{"n_experts": 192, "balance_loss": 0.00648, "init_std_router": 0.0395, "grad_clip": 2.0, "seq_len": 1024, "steps": 4672}
Below are experts of layer 4 (counted from 0) of a mixture-of-experts language model. Rows are named router (the router's row for the expert), gate (a neuron's input weights, with its number), up (a neuron's input weights, with its number) and show model dimensions 96-191. Each number is 50 + 15 x the weight over its row's rms, rounded and kept within 0 to 99.
After each expert's rows: a language model's description of what the expert responds to; "gets" lists some tokens that make up at least twice as much of what it gets as of all text. This comes from a sample of Wikipedia text that the model never trained on. Tokens count by the router's weight.

# expert 5
router:45 53 41 15 40 54 43 37 65 72 48 55 60 56 26 45 42 38 56 56 44 45 52 57 46 41 82 51 37 46 54 25 67 51 35 51 31 63 37 49 52 34 63 54 49 47 44 54 32 65 36 38 88 26 74 51 34 65 49 46 63 09 58 58 54 06 29 55 50 66 65 76 50 62 53 42 63 60 72 41 55 53 48 34 22 28 51 53 46 40 36 68 68 69 35 44
gate0:00 47 27 28 60 65 53 58 45 56 41 72 47 40 27 42 53 58 53 66 45 34 59 48 36 59 52 56 65 38 59 27 45 53 42 34 52 53 40 77 26 55 32 55 54 51 46 70 58 65 49 59 33 13 59 67 57 57 35 35 24 64 49 30 73 57 70 55 35 64 55 69 54 47 68 47 36 44 49 53 49 75 70 37 25 35 73 77 77 23 43 45 33 61 55 74
up0:30 78 61 39 60 27 58 58 57 47 44 32 70 41 44 24 61 50 08 39 47 34 50 46 64 44 40 31 65 56 41 69 40 58 30 59 34 75 73 59 37 49 48 87 40 65 43 60 49 47 52 56 68 53 52 31 48 44 30 42 54 41 69 56 68 24 06 35 36 56 51 17 44 58 51 44 36 37 63 58 25 57 71 69 69 30 31 52 78 19 30 26 57 29 44 86
gate1:36 50 35 53 35 55 45 38 73 40 45 42 58 38 65 62 49 42 51 75 50 42 51 68 43 49 64 88 38 52 46 35 54 24 71 54 48 74 32 56 44 35 79 55 34 61 44 65 67 62 60 46 56 27 48 26 49 77 45 45 61 77 50 16 45 42 55 48 33 27 50 63 46 64 73 44 52 65 74 32 52 76 69 62 29 54 58 62 60 47 47 35 46 59 50 36
up1:60 63 63 67 36 57 78 47 19 64 58 47 42 53 60 54 43 38 31 37 58 30 40 27 62 50 43 38 55 55 57 55 49 57 20 67 50 05 33 60 50 53 18 49 40 19 65 44 39 28 57 46 32 31 55 74 44 29 51 56 65 33 44 55 37 55 42 79 61 61 56 40 50 34 13 48 29 42 44 45 51 35 66 32 69 44 43 65 49 45 32 29 55 38 52 40
What it handles: Narrative action verbs
gets: "ed", "ing", " began", "s", " due", " moved"

# expert 0
router:44 34 57 32 41 46 54 23 58 65 48 59 34 35 44 64 45 30 61 61 38 75 45 76 75 46 30 22 40 67 33 66 46 43 32 57 63 54 66 14 53 55 28 59 45 46 38 77 42 72 44 09 75 37 41 83 45 72 56 60 47 41 66 41 56 32 47 75 29 73 82 51 37 38 19 44 27 29 46 52 44 40 50 61 50 46 54 64 47 31 51 62 39 58 41 67
gate0:37 39 51 60 76 52 40 51 72 38 30 38 43 51 58 63 71 64 52 48 73 36 38 58 63 21 26 37 67 71 52 35 49 59 60 52 46 66 44 38 50 62 45 54 53 66 46 59 76 48 51 41 53 43 60 42 84 59 30 22 63 63 71 38 51 40 28 44 45 70 72 27 40 50 36 67 43 21 75 44 60 52 61 63 62 24 68 50 46 44 37 32 39 37 33 47
up0:54 60 51 53 42 44 06 44 85 58 44 42 52 45 19 45 45 39 64 55 38 43 44 55 39 37 50 50 57 57 48 50 60 52 43 58 55 48 31 57 65 67 71 37 38 91 73 66 49 50 53 51 66 39 56 46 67 59 57 33 27 50 61 50 49 66 28 70 45 55 64 29 43 49 70 52 66 58 67 70 54 50 55 24 56 43 61 45 48 20 41 69 53 37 46 47
gate1:75 33 37 42 62 10 53 50 68 50 75 64 71 36 27 64 42 52 78 55 51 27 45 59 48 62 64 43 61 65 68 60 45 55 59 45 47 39 42 42 14 53 41 35 57 53 74 41 28 39 32 20 74 52 64 52 45 47 64 58 45 29 70 45 55 53 39 44 55 34 75 73 59 66 59 85 49 73 40 44 46 61 50 59 47 68 68 39 46 47 36 40 66 69 71 30
up1:55 37 62 73 37 57 58 43 47 48 70 58 55 57 38 46 50 44 31 65 50 36 67 70 57 63 63 51 78 60 58 18 39 35 55 42 50 46 38 58 72 55 51 30 32 37 54 38 76 54 57 66 74 55 67 61 81 66 60 46 77 73 50 46 65 51 56 48 15 52 28 68 35 45 74 56 70 77 53 48 53 18 44 75 65 69 49 30 58 56 52 59 54 61 72 38
What it handles: Adjective-forming suffixes
gets: "ed", "ic", "tic", "al", "able", "ing"

# expert 42
router:41 22 32 43 65 83 29 44 39 50 39 34 37 51 82 55 45 85 65 61 54 69 53 62 51 42 17 44 28 61 29 51 44 60 28 64 42 34 52 44 53 62 66 64 33 44 49 69 68 50 33 50 52 33 52 61 37 50 48 26 53 62 55 59 47 23 72 67 34 67 82 59 57 50 43 20 35 46 56 34 60 72 48 47 26 34 51 57 44 24 55 61 61 52 51 60
gate0:56 08 50 76 34 43 58 31 63 60 68 16 74 32 53 49 52 58 58 36 40 38 48 51 35 68 21 65 63 63 50 61 50 64 57 43 78 49 37 71 61 49 58 42 52 34 67 69 48 81 50 57 45 73 59 73 43 52 46 53 41 29 50 46 46 60 51 28 66 54 60 56 39 76 59 33 48 65 41 42 29 49 49 52 10 52 71 42 63 47 18 73 42 24 58 46
up0:15 65 44 20 41 37 70 62 50 38 59 65 47 29 30 55 54 70 46 32 60 85 37 45 74 76 30 36 42 38 70 24 23 50 24 77 55 57 35 52 37 70 55 63 64 55 58 32 45 73 41 56 55 45 44 71 40 54 48 58 33 97 60 59 59 52 58 47 46 25 64 57 64 66 58 58 36 60 57 55 13 79 59 56 39 25 53 62 42 49 61 17 64 57 59 34
gate1:53 33 26 70 90 54 34 30 55 37 51 54 41 41 79 37 52 50 33 63 36 38 49 51 50 60 55 27 63 67 57 29 46 28 77 33 52 43 80 19 54 52 29 77 40 49 53 46 20 44 45 34 64 30 35 37 63 53 44 25 58 12 38 49 55 51 75 24 58 71 45 67 49 63 36 50 44 42 61 44 45 68 51 49 55 50 56 40 78 67 30 40 60 56 55 26
up1:63 71 57 62 54 45 62 34 54 66 63 36 33 65 79 49 60 49 48 57 31 54 54 40 54 67 47 47 40 35 73 22 61 66 41 31 41 41 33 35 28 58 54 71 34 22 60 63 59 59 37 52 43 40 51 67 33 51 55 90 55 57 61 56 44 56 60 64 49 14 45 58 42 55 46 56 57 62 33 55 54 30 54 40 50 50 80 59 45 59 56 64 56 44 64 63
What it handles: Digits after dashes
gets: "0", "2", "1", "3", "4", "5"

# expert 57
router:38 40 66 35 57 58 27 43 44 71 48 44 70 69 62 42 61 61 65 49 32 66 51 73 65 57 25 31 25 76 75 42 17 62 36 63 24 51 67 43 69 42 70 68 45 62 39 43 50 67 38 39 61 43 60 58 17 52 60 42 47 30 58 44 59 41 27 75 39 61 82 54 37 52 31 38 44 28 43 31 82 69 38 26 28 37 43 58 48 66 38 87 69 55 34 75
gate0:63 42 57 44 48 99 65 29 29 35 45 44 36 53 48 42 39 23 61 58 40 55 55 35 44 38 64 50 58 59 50 46 50 52 41 61 39 50 54 70 49 44 79 58 42 49 63 83 37 57 44 13 55 24 87 53 48 67 64 66 62 35 50 39 39 80 48 52 54 71 45 86 46 60 37 65 68 19 66 39 41 65 54 30 61 58 66 49 51 54 63 41 49 66 37 28
up0:42 70 66 61 33 54 36 46 00 35 57 45 55 51 56 58 47 51 63 37 60 62 35 29 39 40 59 32 46 47 55 60 39 41 67 39 25 49 46 62 47 42 51 59 37 29 26 55 57 31 70 27 55 50 99 52 49 50 62 39 50 43 54 60 70 43 41 50 39 45 36 50 41 44 29 47 39 38 69 49 48 49 62 81 41 52 57 66 46 55 69 26 63 28 58 47
gate1:62 63 46 51 51 59 41 75 41 56 61 39 63 43 49 52 43 72 50 56 45 41 50 44 58 58 65 39 63 36 65 38 44 49 58 75 62 82 44 51 42 50 31 55 56 60 32 49 49 54 49 52 45 48 46 61 45 37 45 58 33 32 65 29 47 64 76 44 25 44 40 77 53 59 71 51 70 47 31 28 34 21 25 39 37 39 32 46 30 36 64 68 53 20 43 73
up1:72 48 73 06 63 46 56 80 61 38 62 56 55 46 41 59 71 34 54 61 70 37 43 46 41 47 64 39 60 84 48 58 64 38 20 72 39 69 59 46 45 26 58 43 41 44 79 50 44 70 54 41 40 07 34 50 43 39 65 41 65 63 25 57 23 77 53 50 36 43 20 55 59 70 51 75 40 49 56 57 64 74 47 51 50 73 51 63 61 56 46 47 60 60 57 37
What it handles: Table cells and time units
gets: " |", "3", "2", "6", "0", "5"

# expert 39
router:15 46 43 17 57 73 49 49 47 37 47 56 47 55 55 60 65 57 61 51 28 43 52 70 61 62 36 45 23 56 53 44 23 50 28 52 09 63 44 50 70 53 45 45 61 52 38 40 60 86 41 55 64 64 34 44 58 55 66 50 34 40 64 62 77 48 50 53 38 55 69 56 73 53 44 40 63 48 43 44 58 48 34 73 19 33 40 79 47 62 32 50 75 20 38 96
gate0:38 59 44 35 56 49 44 39 53 44 25 37 47 42 34 61 77 22 56 67 60 26 43 54 55 18 47 39 68 81 51 40 50 40 74 49 60 11 51 63 56 61 41 73 25 52 38 51 49 26 59 34 72 68 92 58 63 34 77 38 51 40 59 41 57 70 63 51 58 79 52 48 11 19 59 62 67 32 63 71 42 30 44 50 52 19 76 58 46 55 27 77 54 45 71 37
up0:38 35 54 63 55 50 53 83 44 33 76 75 50 66 50 55 31 74 51 49 32 44 52 64 65 71 50 62 43 31 51 29 72 63 12 56 63 80 63 34 45 45 72 51 54 52 55 28 61 69 58 76 55 34 26 48 60 80 40 52 56 55 52 50 54 36 20 64 37 12 67 54 91 62 50 55 41 70 51 38 57 61 76 45 53 64 33 45 57 43 73 36 55 39 40 76
gate1:34 50 76 53 52 50 46 61 30 68 73 53 40 48 51 54 77 48 33 54 51 77 43 50 37 56 63 43 44 49 52 61 24 56 54 38 45 45 54 63 65 54 38 43 42 70 55 69 46 48 70 76 42 84 50 25 60 59 21 57 52 75 36 44 65 52 49 58 56 46 66 55 37 49 53 59 91 43 67 44 53 42 62 36 63 59 58 44 36 50 49 58 43 35 39 52
up1:58 35 52 59 32 46 54 51 74 56 37 66 45 57 51 42 59 52 67 49 60 42 55 63 38 53 31 26 53 61 39 10 58 52 51 64 44 52 55 44 49 73 46 58 63 57 63 51 14 45 24 31 45 32 71 70 65 22 59 55 59 36 61 53 48 36 46 42 31 73 14 37 65 59 61 45 39 34 34 73 51 36 32 45 51 55 28 54 92 66 35 58 47 54 64 70
What it handles: Capitalized name beginnings
gets: " St", " Le", " La", " Ro", " Lo", " Ho"

# expert 33
router:20 30 65 40 69 50 21 59 59 53 44 48 68 58 62 58 49 38 60 60 50 57 47 75 52 51 50 45 09 57 61 28 21 36 37 65 54 46 46 56 55 39 44 61 38 77 58 49 43 57 43 26 64 48 57 74 47 52 63 40 51 48 49 37 62 33 75 48 59 50 71 58 34 61 35 54 62 32 56 20 63 56 55 53 11 48 58 66 49 43 40 74 57 61 49 60
gate0:35 20 36 78 34 34 72 55 44 61 36 45 44 47 20 40 56 79 52 37 47 42 27 61 31 59 39 71 36 26 46 46 48 39 33 62 15 44 33 38 16 43 47 65 49 46 59 60 60 74 53 70 50 53 69 49 56 62 38 59 46 35 60 40 70 33 33 57 40 38 57 46 77 45 67 65 42 73 51 42 56 48 27 18 41 34 47 08 30 55 44 41 63 60 24 66
up0:61 74 58 27 58 55 33 52 34 38 82 51 48 55 37 57 51 38 53 60 42 70 62 53 54 34 67 64 68 64 54 67 60 60 69 32 99 42 80 54 59 48 50 42 41 52 21 63 22 30 35 20 45 46 40 65 35 53 47 54 53 63 55 65 28 49 65 48 63 48 43 60 41 64 22 21 65 47 27 63 36 60 58 66 47 70 66 75 62 59 36 31 37 48 62 19
gate1:46 58 58 37 46 77 30 65 39 47 43 42 30 78 26 28 53 49 66 41 51 64 60 18 53 42 34 60 29 72 52 18 49 41 63 57 64 34 28 52 27 53 53 49 29 69 33 24 46 48 42 71 60 22 53 43 51 31 61 75 43 69 66 33 47 63 66 57 43 37 58 25 64 31 27 18 26 40 40 31 28 36 21 56 20 54 56 74 47 62 10 64 56 50 75 29
up1:43 58 48 69 61 45 46 39 52 47 55 61 84 41 62 66 33 38 39 43 48 36 29 94 56 41 54 49 86 45 34 68 60 73 11 67 36 56 70 14 54 28 68 56 48 58 55 79 77 80 46 42 36 64 35 51 57 45 45 56 40 42 73 73 60 31 36 63 66 75 46 57 71 47 71 62 66 36 60 50 65 46 48 50 43 34 54 22 55 54 67 43 39 27 24 65
What it handles: Year digits
gets: "9", "0", "1", "8", "2", "7"

# expert 18
router:40 32 72 33 25 57 32 41 46 53 55 44 52 57 46 51 62 67 64 52 37 59 28 72 41 76 31 28 21 60 53 17 48 58 31 77 24 53 67 64 66 25 57 56 57 57 44 46 42 64 40 39 63 55 55 57 24 55 68 56 61 33 60 60 56 46 33 73 44 43 76 54 45 67 18 37 65 26 45 32 82 85 52 31 35 47 35 57 53 49 45 74 77 48 32 76
gate0:33 50 56 53 75 34 66 50 37 62 26 33 76 48 31 48 54 59 53 46 51 61 44 36 49 47 59 60 43 72 51 81 34 39 71 39 59 58 53 74 56 45 46 88 40 62 39 45 71 46 46 63 78 34 65 66 35 39 37 36 51 39 71 17 58 34 33 19 61 49 65 62 41 59 57 33 75 39 43 37 21 81 45 52 38 37 36 43 66 47 35 57 42 28 48 70
up0:15 62 76 59 40 52 47 64 66 51 09 68 52 54 39 45 52 66 62 27 61 63 72 45 36 46 59 72 59 56 32 70 61 33 55 40 49 69 65 51 41 63 42 50 74 35 43 36 60 66 66 59 48 43 59 47 28 72 78 53 44 43 50 56 23 21 69 65 52 42 31 48 55 56 49 64 20 56 36 54 47 42 68 66 75 41 81 55 50 65 40 60 19 32 49 52
gate1:43 69 39 45 41 40 19 34 70 47 59 37 31 65 68 45 39 63 48 65 41 55 45 79 33 39 56 30 38 50 63 38 51 70 20 52 79 73 56 48 84 49 59 53 51 42 50 72 54 95 35 37 47 44 58 56 51 67 48 46 54 18 56 34 56 69 61 26 64 38 54 37 52 25 50 75 43 57 64 40 38 47 50 41 50 51 34 53 35 71 53 63 50 21 50 51
up1:43 39 47 38 43 51 55 52 80 52 51 41 71 51 54 65 48 64 56 46 26 57 25 26 57 37 44 29 43 67 61 47 40 19 73 71 49 49 49 48 68 58 19 52 83 57 47 41 57 77 79 22 16 52 64 30 51 68 45 70 35 32 45 52 68 44 67 87 75 04 44 35 35 42 62 48 40 49 43 45 59 58 76 38 62 71 37 67 73 62 34 76 72 51 37 46
What it handles: Digits inside numbers
gets: "0", "\n", "7", "8", "1", "6"

# expert 4
router:49 52 75 34 56 57 28 27 69 60 37 60 52 44 62 61 42 56 55 57 61 71 49 39 46 42 33 25 29 67 33 46 52 63 37 68 49 66 62 40 48 52 39 50 61 34 48 69 36 61 33 50 63 24 23 70 48 68 52 87 55 24 55 28 59 34 36 63 44 62 74 59 33 31 26 28 52 61 28 38 40 35 45 43 40 39 47 62 57 32 58 59 57 58 19 80
gate0:49 49 55 38 81 58 63 76 55 34 20 46 48 06 63 60 59 15 39 58 55 60 48 67 57 27 39 64 43 59 33 41 46 46 51 45 40 53 24 60 58 26 51 44 54 44 61 64 39 45 14 30 56 23 59 49 73 46 27 49 55 71 36 33 60 51 29 64 83 45 72 38 51 74 58 37 49 39 53 26 43 62 35 41 53 53 60 58 58 45 31 46 44 60 36 71
up0:23 55 30 45 37 50 65 59 46 49 67 41 41 44 61 31 69 17 42 26 61 57 53 46 42 59 71 52 80 31 40 56 59 47 54 72 46 80 83 52 58 54 62 59 39 74 44 61 49 31 65 32 40 38 88 43 55 76 56 50 58 53 53 57 46 74 49 50 81 46 57 31 63 56 38 46 40 73 69 80 50 51 63 31 66 40 45 58 55 99 36 56 48 70 43 57
gate1:49 63 66 42 16 35 37 36 43 52 48 82 70 69 56 76 38 60 52 71 37 47 40 45 37 42 57 77 58 70 60 48 57 56 33 43 29 32 53 48 32 50 53 58 48 09 39 55 37 45 64 55 59 54 56 29 34 19 41 44 44 59 36 32 37 34 21 30 24 34 63 54 27 57 46 55 67 51 60 35 40 50 53 31 54 36 34 28 66 41 53 38 53 71 51 65
up1:45 47 47 40 49 50 43 65 57 52 55 43 51 37 32 13 44 29 22 60 47 71 60 45 42 65 29 49 68 53 43 46 55 70 21 53 56 50 45 64 41 66 16 56 29 37 40 51 25 40 63 36 58 54 55 86 65 45 66 24 43 34 47 63 63 38 42 41 54 33 55 64 44 45 25 66 55 51 50 53 48 49 57 52 27 46 58 70 76 64 61 61 27 27 35 83
What it handles: Evaluative and temporal adjectives
gets: " new", " New", " former", " early", " long", " short"

# expert 15
router:31 28 37 55 56 64 03 29 39 95 44 31 65 57 39 48 44 33 72 40 35 53 46 61 70 57 41 26 48 90 77 61 43 65 40 60 30 47 53 55 73 36 75 73 57 44 43 37 52 57 20 42 50 55 51 69 70 71 53 28 56 39 53 52 61 48 30 52 51 69 43 70 56 25 49 39 53 19 37 22 44 41 12 42 37 48 18 50 63 37 31 45 55 40 30 78
gate2:69 45 44 42 48 42 37 47 53 54 59 58 43 67 28 41 50 63 44 66 17 55 59 66 22 42 39 68 18 54 48 48 52 19 51 53 43 61 52 53 59 32 58 53 50 65 32 59 55 72 41 33 61 76 43 71 73 71 76 51 59 50 52 58 48 58 51 78 60 55 45 68 37 34 36 54 26 63 70 40 30 31 39 63 59 49 59 79 60 67 53 53 47 43 61 80
up2:12 56 52 41 64 64 57 74 56 32 56 24 36 65 61 71 56 56 48 39 60 26 31 43 84 53 37 73 64 43 78 36 54 41 45 54 72 44 53 72 65 68 71 79 62 36 61 52 70 41 54 46 38 39 25 41 30 29 31 53 74 61 54 46 47 65 53 28 43 44 49 49 48 86 24 32 39 54 68 56 64 59 68 44 67 42 55 49 55 60 70 63 34 46 56 27
gate3:20 57 53 59 56 53 56 47 39 69 64 61 57 51 77 74 63 44 61 44 45 28 29 19 59 64 57 37 59 73 34 82 63 77 53 57 29 51 63 45 50 37 30 52 29 28 43 49 21 53 32 37 37 41 51 42 52 88 87 50 52 31 24 70 49 72 77 43 90 57 34 70 47 67 59 56 69 66 43 50 45 45 54 46 34 07 32 58 45 49 42 53 57 34 59 68
up3:38 42 63 64 56 50 27 44 43 52 62 61 49 29 68 50 59 38 48 41 21 22 33 29 62 56 28 49 62 52 22 68 71 78 53 53 34 52 57 17 57 57 36 60 38 28 73 70 19 31 35 58 40 39 40 43 70 90 86 31 52 39 33 77 49 60 72 52 83 48 42 58 33 45 60 31 62 67 28 64 58 50 71 45 43 17 45 58 21 43 51 54 56 41 64 43
What it handles: Periods in abbreviations
gets: ".", ").", " William", " Robert", " Mr", ".\""

# expert 11
router:46 27 52 52 61 55 16 39 35 54 49 61 35 48 33 42 41 60 56 50 19 82 58 52 84 54 64 35 37 59 60 38 46 42 52 47 21 42 32 61 85 41 39 66 27 30 20 63 47 77 50 50 41 52 65 74 52 65 44 72 55 45 66 60 62 41 40 52 42 57 69 63 41 66 45 45 55 34 34 39 36 74 07 30 17 37 64 85 33 58 24 67 56 36 49 66
gate0:55 50 31 50 57 53 51 41 39 63 59 48 76 61 38 79 33 40 70 53 40 73 76 28 54 54 86 32 54 72 38 65 26 66 55 29 44 34 39 51 52 77 40 63 15 21 39 34 54 62 61 35 67 49 45 57 21 80 60 72 63 46 42 56 45 44 69 79 42 49 71 74 56 27 71 55 47 36 40 33 65 74 33 70 52 28 63 51 41 68 65 47 36 33 48 54
up0:60 37 69 44 47 14 57 75 44 48 41 67 37 50 76 63 63 63 50 28 71 54 40 56 67 47 53 76 50 16 74 46 71 53 38 81 69 65 56 76 63 40 63 47 61 67 42 46 46 57 35 61 29 52 46 67 79 13 15 62 32 78 48 48 59 71 54 15 48 50 58 58 43 75 29 51 66 65 65 76 29 54 65 53 29 55 41 55 36 46 40 53 55 74 53 58
gate1:42 73 52 45 64 39 74 52 50 22 18 21 56 28 76 51 33 48 55 68 45 87 67 21 47 51 80 39 38 61 52 56 67 41 37 52 31 47 19 70 78 61 36 81 33 64 54 53 43 37 86 72 48 35 37 47 60 44 80 68 42 45 69 76 22 56 51 61 52 45 48 58 54 38 35 33 66 51 52 56 60 44 54 66 46 58 53 44 51 34 48 56 60 67 73 56
up1:69 62 34 34 30 36 52 47 61 32 36 25 56 28 81 52 49 42 46 75 31 84 54 47 61 20 56 62 48 76 67 38 81 60 29 41 35 59 27 67 65 46 19 55 83 48 47 46 46 31 66 65 62 68 35 59 47 56 54 66 10 49 34 43 65 44 46 50 61 33 51 32 61 80 51 24 66 53 44 58 60 45 97 37 59 54 47 49 40 58 60 55 50 61 51 48
What it handles: Romance-language particles
gets: " de", " De", " La", "el", "de", " Le"

# expert 19
router:38 69 49 40 37 53 39 49 49 45 40 67 36 41 54 47 50 69 59 56 53 56 56 47 26 85 37 46 12 68 42 67 21 61 22 43 17 62 56 63 50 55 66 60 26 73 26 35 50 61 54 47 45 52 50 47 31 66 56 56 55 28 55 46 48 33 32 70 50 53 69 53 38 47 52 57 56 13 60 26 48 75 08 58 40 47 52 50 67 56 22 64 47 38 54 68
gate0:36 41 49 45 47 51 45 53 45 52 50 35 73 70 41 44 54 56 42 27 79 60 46 45 67 32 50 64 35 46 44 60 29 32 37 92 56 45 67 65 54 32 52 55 57 64 23 33 51 49 72 55 36 62 58 48 64 63 52 67 32 42 54 71 58 56 46 74 44 60 67 51 49 43 63 03 77 41 56 60 48 71 50 57 68 68 34 49 35 27 49 34 24 27 68 46
up0:61 41 38 40 43 49 74 70 60 34 67 50 39 48 73 61 49 32 59 49 48 28 67 41 41 70 30 15 46 40 33 61 72 78 47 28 44 72 31 63 44 81 57 62 37 39 28 57 61 46 28 50 55 40 41 38 50 53 44 50 58 59 38 44 41 56 56 63 46 65 36 64 46 24 46 81 26 52 35 63 69 55 65 51 36 19 85 60 42 74 65 77 56 85 39 42
gate1:67 25 62 38 76 72 51 32 48 63 57 32 59 77 42 42 42 38 49 67 62 53 56 65 58 57 65 61 53 59 46 46 56 45 74 47 39 32 37 45 49 34 36 52 40 68 54 45 47 63 69 69 67 52 54 58 57 30 58 40 37 25 75 44 64 31 85 75 59 63 30 28 65 56 56 66 30 45 71 47 67 67 28 63 24 45 66 60 45 35 29 24 48 38 41 37
up1:53 39 31 65 47 17 49 56 46 46 39 38 35 41 51 65 54 53 54 31 42 62 39 52 50 23 37 57 33 50 70 54 40 39 33 42 53 49 54 56 66 54 49 68 66 17 37 62 66 48 23 30 41 59 45 59 34 60 36 49 42 79 25 76 62 63 39 38 47 39 70 70 25 42 33 46 16 45 42 46 50 45 55 36 76 39 23 38 42 61 65 54 40 59 67 66
What it handles: Word-initial prefixes
gets: " re", " Re", " co", " Co", " de", " con"

# expert 62
router:32 46 73 34 48 60 48 38 38 50 54 52 35 51 36 24 29 49 62 45 51 59 70 53 35 56 05 16 43 55 59 54 37 72 41 50 41 53 61 44 67 46 51 52 36 40 53 63 75 61 27 52 60 76 64 67 40 53 39 42 46 19 71 43 68 52 42 71 29 99 63 55 33 46 41 39 64 27 35 21 50 41 36 39 39 26 62 56 39 67 23 63 68 33 49 52
gate0:28 51 50 48 33 45 68 32 33 36 24 52 53 24 65 59 57 84 64 68 62 60 60 70 31 71 38 30 39 31 63 34 69 68 51 66 56 41 81 53 92 73 50 74 59 48 51 74 81 33 66 20 67 71 53 68 27 63 49 64 37 53 45 41 65 57 41 53 48 77 55 59 45 42 57 22 44 55 44 39 62 42 45 53 63 63 46 50 60 37 45 61 20 62 31 62
up0:44 55 83 48 57 45 37 61 69 47 41 38 63 39 71 47 50 74 54 64 27 61 36 46 46 58 57 44 42 55 58 43 85 48 60 62 49 50 52 92 75 60 48 64 64 36 30 48 61 40 48 31 56 75 38 27 19 34 65 64 34 44 46 38 51 81 59 41 52 66 43 69 55 48 65 33 41 62 25 61 47 28 45 57 66 67 58 49 62 36 50 52 09 78 16 54
gate1:57 63 54 75 38 38 27 62 49 71 54 39 61 33 66 60 43 47 70 54 46 50 63 56 65 41 60 13 39 31 30 67 36 95 35 51 38 39 50 57 45 71 29 34 34 43 75 33 57 47 56 45 64 44 31 86 46 37 39 62 53 50 48 45 30 60 36 40 52 60 51 51 40 52 38 64 56 62 68 53 62 66 19 56 31 59 57 69 44 61 52 24 82 71 33 36
up1:76 32 62 36 46 48 59 53 71 39 33 66 53 51 64 39 74 56 39 39 64 68 08 37 59 37 50 73 50 58 64 53 55 15 45 51 70 61 43 49 57 27 62 61 63 52 34 28 55 55 33 61 48 62 23 38 20 42 76 42 36 33 23 64 42 60 64 57 61 48 48 46 62 48 62 46 47 36 28 42 16 46 59 51 44 53 60 40 65 40 51 66 11 58 40 66
What it handles: Title and label punctuation
gets: " \"", "=", ":", "-", "\n", "|"

# expert 12
router:44 31 36 37 80 76 54 55 48 33 33 39 20 83 27 56 64 64 67 50 48 82 62 90 55 70 27 39 31 63 44 57 30 81 56 61 30 42 53 33 44 51 54 50 70 53 47 53 34 58 36 38 44 42 47 45 52 55 65 49 60 53 47 45 18 31 51 55 54 45 59 73 39 70 45 53 49 33 41 00 40 73 52 19 25 46 46 62 30 37 49 71 63 72 29 72
gate0:77 38 63 73 71 79 26 58 54 49 41 73 02 60 45 38 42 63 71 28 35 54 26 50 30 42 27 39 33 53 51 48 41 45 45 65 55 66 29 36 32 24 45 20 58 39 37 55 41 70 47 73 50 33 58 17 74 72 78 50 46 71 70 46 48 56 41 53 72 54 64 38 65 54 41 50 42 74 35 31 55 50 64 87 61 62 41 61 40 56 56 64 58 44 15 57
up0:46 60 60 69 60 36 60 52 52 42 08 35 60 49 56 49 39 63 48 34 49 68 34 47 32 62 66 40 55 45 75 29 74 71 79 51 64 38 73 66 58 38 38 42 61 55 46 40 54 29 52 58 64 67 63 55 31 35 32 55 21 36 66 44 81 52 57 54 67 53 44 60 65 54 43 21 51 59 36 52 50 65 46 46 34 54 24 40 90 41 65 53 35 72 44 39
gate1:35 65 50 48 58 62 72 43 62 42 43 48 56 30 51 61 51 66 65 39 66 75 83 52 26 29 48 26 59 50 53 44 32 69 49 48 67 53 25 66 61 41 39 66 25 64 36 75 27 70 68 44 34 35 46 67 36 55 50 65 45 24 54 43 46 17 74 40 66 49 59 65 44 49 73 46 47 47 53 40 39 87 57 74 68 46 42 46 53 83 76 45 34 68 37 43
up1:52 60 76 47 46 72 43 72 55 42 76 65 58 57 50 26 51 32 70 35 37 52 70 48 21 45 45 29 60 42 56 59 56 51 40 49 65 35 43 69 74 47 50 47 56 42 37 78 25 74 47 63 42 32 62 34 67 62 99 58 46 33 62 59 51 37 53 17 65 42 63 76 38 73 76 46 19 41 57 67 60 64 34 39 45 41 42 53 31 65 63 57 37 75 46 56
What it handles: Word-final o
gets: "o", "\n", " so", "e", "so", "os"